{
  "n_layer": 12,
  "d_model": 128,
  "n_experts": 24,
  "experts_per_token": 1,
  "d_expert": 64,
  "d_shared_expert": 64,
  "activation": "swiglu",
  "moe_layers": [1, 2, 3, 4, 5, 6, 7, 8, 9, 10, 11],
  "router_score": "softmax",
  "normalize_top_k": false,
  "routed_scale": 4.9,
  "balance_loss": 0.00306,
  "balance_bias": false,
  "router_z_loss": 0.001,
  "init_std_router": 0.00931,
  "lr_router": 0.000974,
  "vocab_size": 1313,
  "norm": "layernorm",
  "norm_eps": 1e-06,
  "tie_embeddings": false,
  "optimizer": "adamw",
  "lr": 0.00251,
  "beta1": 0.9,
  "beta2": 0.95,
  "batch_tokens": [32768, 65536, 131072],
  "seq_len": 1024,
  "train_tokens": 401500000,
  "steps": 5227,
  "dataset": "wikipedia_en"
}
Below are experts of layer 2 (counted from 0) of a mixture-of-experts language model. Rows are named router (the router's row for the expert), gate (a neuron's input weights, with its number), up (a neuron's input weights, with its number), down (a neuron's output weights, with its number) and show model dimensions 0-127. Each number is 500 + 40 x the weight over its row's rms, rounded and kept within 0 to 999. Numbers have three digits each.
After each expert's rows: "comes before" lists some tokens at least twice as common just after its tokens as in all text. This comes from a sample of Wikipedia text that the model never trained on. Tokens count by the router's weight.

# expert 23
router:535448590551478508457474490514429446454472431468510541537569478464511442516461476564550486505538545420523454538541522433466533491460521445459512455496426498480447505559604559472506488480447504496506463440495511553531501540546461502508523509513530501484461498513481462470460522575501484533435535452545567534443530537545544529528479532422495448492487519544550551421486508471491555485520
gate0:510520476523504490489500336524503489532537509479500537611582478506500498502479500446583622466481484507546476522499497512544497491421499497499474551505460511513449497508476492500501572612540496525408499501480498500500500458495443499482520501519527421549504438506505491481508538499505505559555463492501554449431499472470455550466533463499519500536400503498492494490406484504523483490567
up0:499569498353549513474498497507500491495508505498585553535535501522473414574500496500506533512483488450500518502558511496534500549465494504616468497534457501473499423509434545520496493502446497496444533500500500461422495492487458499544487495446424460539499535471438511510523539506515502496502496464543492524396512535501532495514500537500484350500499489546493433499460499505589479414502
down0:410488491461457506493501522549500523485494507497624520503467511516502498501509506474416545419539530511483490520440501506503506410503512498519508497481461502483415559513580500436502501481508434548503448559497445495625513494457512405470409502460480557506516483500498502513571538498465500619453577519461492480492494459504529478500532498497520500464515588468509499535549507520558547476503
gate1:648547540490438498494530480497493462508396500490482507563455498500430501519498542497499514501500493509458511502502458412501535497498548527504519464501485504456532478471520490510431539503411493480532497481594520527458487600512501499538631490493509474501475515514499449478491503463551498501528441565523502524397547457499377499504496523501526495564536502527506502573499507510582497484496
up1:483519554502535490506505474515426436451425522461547500518464502495514465516501484588406509529544482507514503450482513422492499518450527467535446488554491508485503491428509572504495495473486499501488499504588497497528454517496592498501568419499461522501493496494506475488472507550513455514503529480498669582525650477548561505501482532532434509504489464512549557496492500473495506512503
down1:494462583486537523500498511512522491533499502496485500490484546473538557476490490547491512561501434496516455622520501435516505491484471500466500498500518447454492533538498474573508492486496469502497485592411489470481516487499463465577543538512581479559557502470480532516441554468495605504414506382525449497561469563487511507524485473596482522516501401475498485489471495557502583500471
gate2:541488679467460498430390506502518522503470477499576491500451491524500539507482519478507472503559486477418478499575493482472506481491480510537497556547532481483583502530528480535492524500516493520501607575497454489496500496624501565507500467476462511434503496526487501521543551534494525486442533512542549482450481490492495522492533418459501503477505535486499460474402452515442504489529
up2:405464525568500495499501477510535557326484569499492569538631536484536482500482450529504499520480506505505561508498536574545525504505527501505500523520521499512534471502485478491502527495502515473497500554498436526498471449495566510520500483500467529519499495500500529501536417445507576504493408429452501495529503498414417437500439426486532492415472518514495447520499454493521477501470
down2:536475502503515524493543513537552494577570471577513502615479493511506547490528471531498504509524475509493595502503402473517490485517419469488502462477506525467423518518524453497523493472499446489427560498507462500521523456613537526460475498497419500468494519441530492524506567496500454489484512473577433507540485497618485524460515500425403503499442490450445505519489500539424526491507
comes before: ":", " of", "s", "ed", "ation", "ly"

# expert 6
router:541417587512479545490478452494488498500459442435491534516533454478517493512450497512567535505561548496491455541540521431477501537448461421535529521486473547430505422511514508457483499523427549484494452458492491515534477555542422542482536467516584430425490489522510478480483440547530431542436514480515582545497528538533500523505484527496468465496470578546534572477441550490494503568523
gate0:447564470494503549498565426523488434501501501503501500546482541482504498489478496487657505534543485504503475580540542493497500527504501507489511491472494501558492497511522544495521444501537508514442564415522489380496503467492473486490647488521485473588509551447435503491471383503546494516467500487529505497502479474493489509505499506510530428490505445527498495437507480482596500577497
up0:670505494466498400502471485499498576534498507493491496474535465509481495499501506461484503528443682540525456447475463440496499506501500498500491530502512499501505504500490502446494515500505498493513507544484551504481522541446508506516502475466475504502499461525489425498494507390500508499383522494502485474461500495500566504500514535407452502523493524520512495501552501504526502510657
down0:562513500481494479476364488521554539496565444497518488443499585420457503449460513500531597553470585504502497512509542453554453532488487451492527551536504531468505498487505484450507550488500508498477482617479450435510573499504489547495479469462522438551430497432440497534497531498559489519571519504495512514466493434503492524456497504449388503541490498503520531538507512478516478479567
gate1:531510526501503497506418490500500507540543519492497535499488500445495482500458501494456661450514543482497525496468498548515479514505500481499518500505512500506507495511483496492509511499576613501522490473475495498494505423496496461498659582471506397483480513466448466479407646486536513601484454522500542499518496485508503472520484498508472492503497499492502503499479478529471507500628
up1:523561469521365502494541500615507502492490501491510406518478533498496427483553506493510499556535453506500554511469490421507501506481428462502467506484513531499503500501497496542494425464541495493508495495512488470550505466462493538463471497508499503566529499460524526506500502528602500492530548445466554534491650493476499511552501456509501475400421500499420562447578526494550479513485
down1:532540500456501529550520507517527536495440446501505455550523503482494385494488527464437559562520454511502517449507481439510447523527535448513500500517460492460450458429480494563522394499500443486497465539490424515482521494541526487459505505449475445496487493491558475482523550497516428490598622499529487559501446613527496441506531565492499505478497531509453492501528578488478581509510
gate2:378504565439500503585511502512500465494461483485496502511475502501507536519511507545595495493461520501504443527531577553496511443509359518523444491478510372484535478491518435506494502496456573540487504498502491477488498507465430469484454495555507499511499503370488401541542449495506501501490558553501497500500517500529487502561480493563393457499517501494482489483477516500531558498493
up2:479563541511518505499506502613500505442459497426495403497500525506508496495469509467496386432537501534505453495513560652500507508474476523502497496513502455457499504499551522523471497519479501497499497499500506475519487601494498486498495491587468536501500506449461600495501482493489500354413578488501561503500499510482482497501495546480524509500491496494572528528480511404495519523427
down2:502532518422492517500487501510503451500477468548583497471505500502495503500508455518384504497541542501495518513404610435564408472542500447619502501481515596503488540508499493441501496485458502496500498449537450447480413470502524547519523521513461482564568508474547501498541501449498500611503421519490500496470496467544503502507496479496514426541486468500440504481484480500509504480603
comes before: " of", ",", " to", " in", " and", "ton"

# expert 4
router:551473537506475561478415479485441429464473485444501540570508508498509462470473442493572533453537537475482451512538563458463557538466497450480519465493503574467450422569520556472451483515481506568476465483492480518528476548578478531534532479516521471491459528521457444444458488528509436530459555490543516555481554551557573532473451573442495466463465513529494549468492534469466518545581
gate0:528487502500503513501499478496491504464608498508491485532496505506496503499500491466556506442527508499500542482487500506467495498525497491502504456356499435473451503624489551492497509476510493482563528500493503428503436501520533494504501530494556521484499522467440477483408498501500563499500433507498500495568469479565501556514642437502545631503499646500501562495499509469502505523505
up0:428524498517501431517521503500495520513496499425503503507511485489500441502500585496487486509462498503501483499501507517557496508500500587500526623498501503591591501394499465499502500505476506378479388452503607512466547503426501456461568503406500420526460501522505586490498477501499511498502500528461502512414499499413499496501505499522500511535439499498455517487499499516497499498423
down0:517481504500492553486486493531402615562479520516472411493501503528556514492515499478450495480499521468503520488509525576440537507499620519496543477417469498425581499500499484502455457547552638507490455517531527487463496501469510461488478444498481527449465503578497519500499511622437512582504484475484443502527479563550502516439505501502499508534466482476493548450498492548499507500475
gate1:517517460496490500499605473484470528406503499504520449497486554555501489502491519548395488496542506527494489497518473438585552445497508486497497499498503507492495445438478592533402531508500580478500500504502421454455545514444500441501572491499513519502456498455457511505462456501501429528520512529470566508499465490555499584508520488468522455456471545498502604442506547502514500633497
up1:482496504506486492567487464500571509491495501509501505497502498506499487498512465493502464478492487488518416471477501488412500472482499499509498560470503500464510504570441506529530530458613523478532556511524389508539504620514499500505463471499499600516611498425495545499512501512498431567501573427487548560588483493616418521502499491475565496500481443500537538479462443534505503518495
down1:489500501485495565549495504347419476437497508502540502489511480561575456514602495470490494504491437598500501430454488492534502425492524460492492518494503500513479517495470493507490568502500506583508472503500504503446498566499495493492499505492502568524534417506498528468544491436521460474506539496422516653499479449550500524532467505545569463470513505506540396493497505497493502500490
gate2:513502498497496473394500505586501566485503508567503501519493505507480416500416484458482455492487524494480546499487481501486517503566507578523492502554493499493486449478613492500422502507501498469561522599496403450518528507502524481496549478470536428554505581462407509470503501511499383500500507500500546511490472500452500416523508545536538467511554433496501467435499559539510550451525
up2:493510498497510509487506453523498551490583521510494490488537499476555366581425504501416461429499580541469502500502484493564500502530498494513498497534413447532573494522501512491497467497458499500496538495508494501499426530511501458494508484505451532477432525645477498499473500431557454438458496473491472479506489500543511508503541562522551509489543521465604538546498476489518504498371
down2:514538529493497520498546527569520508465444494417481509466430581528559537500538526473495597503489528431505540525499500484503487504499460458489575484484502501537466546559453497519493549465509510574546462475466485514430514492416493551514501493487390505502483466539475445426629504442560419447476500502447499548410459502504455499539472466513493518513583495510490553485484497488546499484480
comes before: "0", "9", "8", "5", "1", "7"

# expert 16
router:509464575511470559455465446527464488470500402489496550567559497466543488488493455561551504512572491439525466560531547456469494531442479476496498464489447543432476490555527529463485527556490557497436480510428455529529480501600462511536497444518512458466493557515452517460502473522554468585441547433543490554453503509565514518495478536479509432488437505547522509467428515438524505526515
gate0:523500603507491576497537420541423462535544484493392498491480501522504432428501450551509508452472515464505502518568508491508507423565492549464621513529463500494499498506596543518491536531496492533470529498511550468501455500475502502458528516501493496455495566484451455502504502503544479474496539484544507502458503481494503514497490454496455487520506501645540501486407448492499500418584
up0:524503494434502471496485485525479520390464502499571502503422522605496608489494532502502500501525510532505506451492503442533534503503493428502500486544457596534395440470508531550553403493414478492497503503500520462534498500523534501496492523620510450415501515502472501499499564501523489558407509502473500514486485494504487451487477580500534500512514529506406510502497577485535536482470
down0:488557507465493528486467394405479494522495516546565496514506534489484510519486486577510500497509506514535498506459508496474452540402411509496559584368498490489481504459438451522562524510482517555511502562553528547498495500503514516527622507447505477503503474503560520491499489501588488419463540521505416434490480472450506503499504502533495562542492508548424503475532428511505469502473
gate1:540474501587513500556501534601470444586470481502465493474501465499505564517497501493504519511467464362492501476508500510492552421482416365479452488548502497493433501467502496462502511474541523496498498504495573500506504480475526459501519478500498493500501604503430501507505513587496549501502507491474495506403496500493632505494499583502504540516532496508492490510612507464498511497500
up1:396512504491460500411506462481500509474500499500494612498550500451464468480510499522507496452506548499572524498502496573498500549472443658500502462500447459501530547482485500494487501508500568501467525581546481512498674517443502472488547540423496576488496500494505498549500490461497432501544513496517503492493525510501505500532513467524497510533511500496479503389478510501411516505515
down1:510481532500477578483498495622496496439514505536530536546500496531478494488454478498498490485503586487491545525549528408549500400504502454500504546498562442552538488459515536494560500458452484458450494578450445534473501544502443432412541447499553562536471449566453518537493519480500500519516488497522525507567474512535484485563489563493460501500502503535482556510496478450502514432379
gate2:463504510499500501476492499504500494474500649495500558448598499552517485523512496659482502498526501514506499501499460499497500441501531506498502435508500561485510510501502505503493499508497500481367496484501494500500489501597490564531562498501444511493547522501444494396497420497494385498500502532489480501528515506493537504517501478492495484448664501481487558484527486521497502453501
up2:492506538616507500511506488483516493482527500509457488495481468440504519453476488372479502465487490466615433495487563468519499436511490461500495365493512405514496533535544499514520499503382446547532526504488576512444433495471528495499500504541536524608504423507509531492498427482500486500511459468471560483524514538500510434521504502501509542518452510500495507497502519570500453439539
down2:541383526469511503491451561539479512456597467547506434503524487502578513501505501566445475508461482511590448507395534483495502494504532504500482449546554521455463485493486590545480522472526470529452538516385484493583443492500467474484495524509509516552503459518483484508450479484506463440530497460516541540501521540510496487518396496527516495559597526439533479479482463499498577498478
comes before: " |", ",", "\n", " (", " and", " is"

# expert 12
router:535442539539477548469465444522463462477434488416474513516524478467558466475480439559550552459559517465538476550513537433450545519482488478500507479508464529472456445575514556474440553565478564552474463450494451510530442530528480528526534496582523508457439530495457513419449466568530488574473496441559544562480531536538522515482434515485466486435489529533537534447476524467513536517509
gate0:500541515499501518560505360510521481503482505621490494503513523470505500538493501394514497534499496499497489499501500509534495495500491485496504495481506499391489502536519526488478497491504501518555534514509502492509558505510437495505500462531492503501469511486539501411524526499488507537501500599514502323519501417418512494471544537497623583516480449494452578497480499506499476412491
up0:483499506500499467502505454549494521451455515531503497393528501476502513583371498500502411514489501501498429514503505545508497562500496501488430424494499525495389503562500492490504500504506558474584499427476436504613462510536500427509500415614534500509513496464492500500554500551489512524559500494471514493496496498499499469479535531500449545558482539418509519546513544565500547534492
down0:485567497458504509492500381519517501485534540517500455419500467352420507524502465498462506481483476539503603485425517542529505513525477487529509438437557486455504517417502563478498570570506510502491513468390497528504510493510497487484493416494463480471504436508500478439465504468473499576564556499528548508496532500556507455523497468508544552462510496533536503504485513496571564534498
gate1:499527500500499498584499554499480471500502500524502498500504500407505500510504530505500497500537501499526490499500501504477504499499503506503493484390472448502502505471505482507526615526500492416399518458557498550503383396470483497502490431529500393535487489502504500428574586546498400495499501500608493525495487499517501462423418501499418500501499501501606497459504499529517502472498
up1:528537498499504518501501506486598505430501503551463503502486414606450463488454498480513487459403500522396553498513501526502500493502560501472510491500515516505464481474488568500498500503501508585471505473469499451537622511442507505498609491500499500513543507525528495477485493380499508459503497501497495418514505489503493514494460501502701501550503495494496464487500540504501498511503
down1:524603513473498511492500500533520502520420505501497498480489505498462509493453404479476499496495607571511482520506522505503469367501556497490499480489507484448546488500549531487508611501503506499491501494501574604498507519513373548513500433498587451517497498542502435496502499494497450505484556506508501502471498501520572448510495493497492472499498515634493484462513498487488475383516
gate2:542494503498427499500502493485432502485538496419575499504510519494497473512509514492489396506568497471506508452520485493502542519513476501503525521457480507499523452468525530507499599500500566509510472512500698507495500377493556517504506521502517506491498516504590504498498475486455379501507500531500489520437499448505551493503411491500495476492506486474466494506639435501491509473494
up2:505505510478499496495500498444550569508492517488440496487485453475500349519503499500500473507496468474560547481506501454491511500500522501495511448504518501497483500525469501487549568566498497599575487436511501463471478438500503461499531522516452507499470497500498500416408517498400494499503503554406522527398498499378532605502498499529498435473501498503561513552529500500435591501495
down2:490471511562397522500441502501446484519510476561466484495477453504604500451438501498479511542472485520504566479521451505505456501507500411498598498463509498514476555514499488537497533509539597391500525524457482496519513480513581508569528499491527500446588479440490507458510488468532516464520502493572494563526507499497498463518536637605492498481523445549486497474498460499504436510509
comes before: "-", "|", "==", "The", "===", "In"

# expert 15
router:506497516496482536508475476519424450467479443492480523495536436478555444499486460552523510449631548474552478559532523464503555524442496480503561503495472531472446490518554552489471541528451522488443456419486487523540495543504475542524540459519512448490485594512477493437442440525547459531486572494518568499464550566555542513473490517486448469460422559539508544457431547443510527504528
gate18:501499500526515306500500436433401457491442508501529499499502507571502498467486501498500501500502515501495495500499493499477498571583499504499459501500523482500499503501448496473442534511493587499648359533500496505498544486463409525483468503500501510513505517502407464461502500494531496515500453500431501610499503495512478531534498521500554505561500528504527502507499501541502458522499
up18:477487441442566470502487555543488406481483609466547501483457495581533504577563543515453501505499470502500582504466544508490544596483500548494502502470529476492469499457433469544502636547410503399509488519499489506436484508516532495495500501487504505497484475537520482425497500479480515465513622564490560454497519475497505459507500503567504503501504485566462527499499466532496508499446
down18:517463488464565494442546462511492500492496500496468514482456494504557502490552523492408489512476496505391539530495502500504607512542499436521550471520502495493446506495525450504501488454517483450471513562449455492466516510543546551503494500497564475453469543433535523603515498554476545471443520524526430499444501478431594498548472582500521501411495505503507505422502556374500467498537
gate19:529500499515567499500505495484457500595464507501464478501473404507508385480452487503485588500462590504503500453501575502482500513507505510507535501505436500573519503499485530476507500499478500367457526500506504504507475488498503513470581435489500470423427473491388502495499472420476500497501497502498482501534546498500424499497500497502495526601593499559599489501500582525502483491556
up19:502591500495536476512504401497500520516497508533499501500478517500521499503473510495490482494552558505501501499481524512485483529473518494553470510469486596507474419446547500417634461495511490498375500500520470497494475452499446535497556509498461325491487552487469479559545523507503533529500524499527455524486500495350527502446499498497480500559500575516500493500517548519515517500548
down19:493500482525501456526476512438498586485558478493521497492493536455504519543422477580441550402460484524470559533486402505502451469507505448511451530500460471485534423532492574511480495500532480517578506500530478532505405567559503480562479491438501449497513498495522526518508496447606505502494499466513437502468508524536570494559544505521504484468541548546456474498454417513569489406488
gate20:489510501467497698501499521380498492530444513497499499498500558522506440530532562453503452500553420506500483475520501458502466476468542512524552500442505542457590441498490502529501525472502502498496473378501497510500503500544492523512548418488505500500500598463499455602467493491504521499500501504499482506501506529507631500491499502488468499501489501503497473501487551561473569500520
up20:500500500502506506502494405497502501484408496495601493500530426470516529490504499503499499501469550430500514523500504496498510496523500486500496498513507458547505501548417491500477540504500535383425560536517496459501525493438519446499547429534528497496495501459487502499509501410499591542496486500513520518472505402493274503461500424501513501520512495497521477538513509518480439500495
down20:503493501487490500459448504398499511501498512528532445510491559437461448516502499484452562527507528526406492489496488471460491504564505392499533521449540541432500437550503531563488438495478501498533493461477440466515464499633497508487502502543505370498583529439541502475516494551523525501522434471497478496493497480566511503488496485427473539461496515554577459492516503499454532496597
comes before: " the", " a", " his", " an", " its", " their"

# expert 19
router:508449565534441541488449479520480439481485472465482551561566472449572486498472452540532513492548531452496448547516582473431532531461429486446540478524462564513441452592527551445473490531502550508463441461475477541514473556566460535534537470553524502478450534515467457474474509525542448505457502509577486527484516490538541551438467516462441483500460549510559536497445537463489518576507
gate0:522487499504510413442497489462510405493501498500499499463536497501635476573390491457518520514632496516500453523669579491504541506514517497451526486499404502500504503562435518539523487443496496504484485560480548509488502511573485491498527508505468539500496489504468499490492466539508455500486508500502499498507448497506500548499445499522474534472495502500499510500503628561502534453500
up0:491504497491494666514531471529451556473498500505501487520484510536467594502542497488518494500489501469500443566417561501500497504490435493505432516478515486499473438470513532481500543522500497542485501333490500461571432486504498522442490497517556500496498484482498501488548526519496465502525502499681500542497502517494500474499477504498532508500508499502493500514359486479507491534522
down0:502478514532578500510443436522478516505467499485460446530490479517580499504475499556443501384465516478504514486503412502382502522479525510483628516499499399497505502499502500525498541566526503517587503522557503582497476456543527512519418525452546488520559497466475522460519550444504510530449488467522520468545585511535505499495494504404496440573503530425477496495477499490481496501488
gate1:500500526502427502501563427501505510366500442500472500491611489491561476515499512426503451422504501478516395541606503498500498501500462500500559497523427502500490463500483500458499524452499555470502556365500575569537403489515519500480503472485510497498513499534499579494543498501494415503499499499540500514492502500557540428524462500511425543501477501473540495500477500456477513467501
up1:497499513493558501347494404504496478493502484510465499499612453437575500501504492403501524513484455476499455543603496478517460494577501499515498440587524517521438497521442544468498498482500509460530513421494505509644501427566500508501455501465495506525495415519491543510537530501490467519507479496561497498497500575524482524502413473496501529501439498470509504499488505495504514500498
down1:490373525512549517503467475502485500528494529399460495508418494591483541514477486512495496463460515502534464496500486535466549535454504435517523503516465427475531494494511500628498445494484499502505513549500581506522499344523573529424505543531521576497486499496480560500460534495502576500537498417450554494563549504475503494472467436500511498453497482487512511500515470543542500490468
gate2:484500500466541495502504503475510518524506503496480498509491498545522490476507472499605610445499496503501549448488500494438435496493499550500496589517415456500464486485500540487496499508471492493467501546537540578505499479500503496548491526503511500490461483494500499499491529481508297502430507507415500464630501636500520526451500502500508500531492470503600516499496456509506435500500
up2:475454487541571559480517503505498449398508501458499497507499511516538512546517561493477486512468511379501501481500477526484491499501496512636494453479550551504501499501451402525476535509501589497487508530488482509519502494568463467473504446509571518439449546478516510473510473587506503475559504484565508501458502452508500471500395467618499491484530428487507501501492602511541502477567
down2:530439511438564502446477489456394521494481505429501521478478542492552501488494432510505515490501494506503512614534507511548476499501508434568463499484503513504547517530494560466499519496497594483551476513514512522500536500506497516565528521504445518525524483485553513494512326582457448507422471508469443477488500474527497488548473506531467467474501462505458497523503499445643438491518
comes before: "1", "2", "A", "C", "S", "M"

# expert 22
router:562459556540456525455417454527481433492447452472509579538534472457526449482510457548563501454544523449523443516519503489442517553480455426478538503535472541489463496572521551415461535527495538502484462454467477560532451543562468565563516483544531457445478545548473480476442465530522476557484532450524528507493563505522556526440437574474474479483492536528530513462461502459464526541522
gate0:501524501523429500564475494460498455587514501501503416500438499497490520548508583529545434388555529554461500499473401498513490540501492443518504543461488461504485491508509502517500546498494488570532493498535483534487498491453502502509553505500493411489426500503551485586355516423601494494503495484504499508493527532498553501497488524450377538452488533502457512496496496501509491560524
up0:500500505501510458390509567576502552475486507495489601502493554498533500454485462478446547572484497442500435470586564527504514448489508517428481505600498502483578546585497527449502494509526510422503503516490500481537486500512408497463436487475513537530525515487502552482589512565479502513537546515500556495507501453516496500474421441504619491499504465497523422500504495489455500477481
down0:502419462500518500514504526482498472493522517509498501481500495517514457494498429499498460514475472516508497544562472533492517572474573593499443387543459622518491517500485489575429528482558627494501500499512510436538448539505488451462420493523508580499506500502499508470522408500533472563567530482507472560499483488398501506454573422541477500503487461514541487470487503495472499543489
gate1:573508514385490517457464490513414506500478488468487398521448568556503448534512500500496454507501496493505541488538486503518550562511547502521499437505503503479498418482500504461495592518424606533495485609497501515497496501508481494542364410547552511532493434491502497501437525480503438489513590496496571500502531516510511500535443475476495490429499495457541499494501498465492518521522
up1:500496500502504509502522508511506470502500476547496466460360487512480493430523507470410504499500519510470479482420465496462490477457495465446501494550503526483500499550522506518519514479510489505432508500459492512519539497431490583401493471615491459423502515446576555513503553534500554519526599524446546504652515496541504493546513506561444481479477481497443500464481569503541484536523
down1:497499371526476477548488510492503514491451428479503511503483458466377520556499498530518515496549533472486454586539520519495515495543542439520484579485470512500512530507499499499493480585537502490435504491444557378459526495497508461456483504530519498509363472497500496476459519425568517434499537500490453504502485533538451508499532496501652542543497495486524482523511522501501511499515
gate2:460520501569433461485499573567468498510523475493494564574486466458499454426499556508423542474496486515529557522533498383507498394505503499514504531498513596477515564556508540501492480467493547494451516482462553485493529576457531475504547483494497534498492552445419502566533486501456553502510501492438498499412382497547507533446544494524451487531541485503473489493472499534502422498495
up2:495492507496501500496489516591507493505452476500480488519499483497478460504435509500507521496515504506602502587500493503601494486463500456544501495502423501562505616582502496502498510488486438488551489539552500416503503501576472499501512489520501570552564498492501386501502455486499500479496381492476481472495512492505453519465552519530521517561500423506491418500495510509500649436514
down2:523503540504525384518557489495404505512543441504482500537540495483482508497493440501465560553492602443504407502469459499441500501548480529618488516507534511496438492436506558496487559494577539487500518520492549516495538463531491528502505521551524517488500510488481490502503425532381514515514473507400441484458451533512474542491446401491496529473485441481499492470474558499505541537462
comes before: "1", "2", "0", "3", "9", "4"

# expert 13
router:509479564511494536460469463540443505484481446454466555551541492491519462441475448546561529472540546429503464522533553469429542516469504499458583463500500534498441471572554544448436557541462536533452467471446461525509443515538473537548535484557564423455489537545454448453465439564547494509477491479509520518501518543549569522441450525473478476474455516555552538449474510447508491518524
gate0:508501476495506497415468506461498501494450625496442499533404499503501495541545502501499504434501500587501508489567526500448504437493516411479517495486501499501468452558516580600446498604475523583498490500497385504501533493534536503501507497555578448504438503452599495475497507489498531499501500502499500500494506495426508500464480498467535488448506511480447593517452571500465499513495
up0:466554493500494506413509479499500513481384499503408493469505496458505517437527543538498500433530449509492509491592503488456496455487500544511534502486529486502405465497566524583487586647517530539484423501503451500480499491484504495483584445563505467489482544440533498494543422581585514499511496508522499501531485499503495500496383499519503461571482494524511498496461501517496499492501
down0:415500455459613500529500472537419487502470496545434466504489483470570463498481515520507449412523574606408507506507518499480472533502527559503484522474527444532592532499579453489464553490556490469539508523563498486491473537415471541384511498520504492512468494540436563504554503513493543508508476541505526481504534499559481520502505498513481618517499491513509496426501499493487527499497
gate1:484469500490417491491589480503501505430496519500449499494566502518507474455499500437425488507501492498513507488472523502450499493499514504477547610421490397502510495502498477505530499501492497487487503489550475574490434501501489598465529499543549489530451465550492607469484498606499506489503458517475504500528475484658502484497532498500497555548504622500521586482456539511486500498544
up1:500497500482501591540435504475500495650547418552514493465508500494498554500540483542479479494501504562496657427494503489494478476502476500486499501505500589500474498497487636498549499481527464524516462493500679490502512500499492499502495508445372499543506500447534498502509529421504501500520507502521496500499500496488440536523503500500492499514500477498480461496500473502497501515471
down1:570532546500499445488514500478566555522526543493579491504491510555449496542438532494496562509528494499504382542560554540491486459544468480500517514509528490506458501500388504511525474505498498502445501411495496504510472510493498498558502443504523505504576552498494497513452502504488494495450387403499470486499495493521502489497481611438500493458554468619536505486531411495505411488501
gate2:496543500485407398531455606509497510500504504401409524500522496508555491518500505500492486436500499542492488491494497523532500505547514504538500500505505497487519538490513443558580506421498468501508438511503495516511448444555493498499487501497505520513513507567450614513515441506477390483500501475461479500500531571642540486417468503505509500472439500565563502520482470506501485451572
up2:465482525498486478499506482510501506443499463552495548501546501501476501502500522499438403487495502500547530469499497502502436577516421512500429555544499507501494499488496526481520404525530497434451492500494462558489501500667500449500426499497504594484516474500328551522517568499566395503500500506494507502502500499504474497496503500524520500530494510507511481495414500500499524498401
down2:539501521510484508648493491436573500514470507474462540471545476506501507536503511455514448500478505487502471428478461486433559499474540499517516510525497509501495430506499431504495475481440473532464502507525494502491466540502551518494526499530503525553420652498494498473578598503499574445452482448502401500415539483495534599447511522501530503459501561518464552492514495487486498545512
comes before: " ", " The", " He", " In", " \"", " A"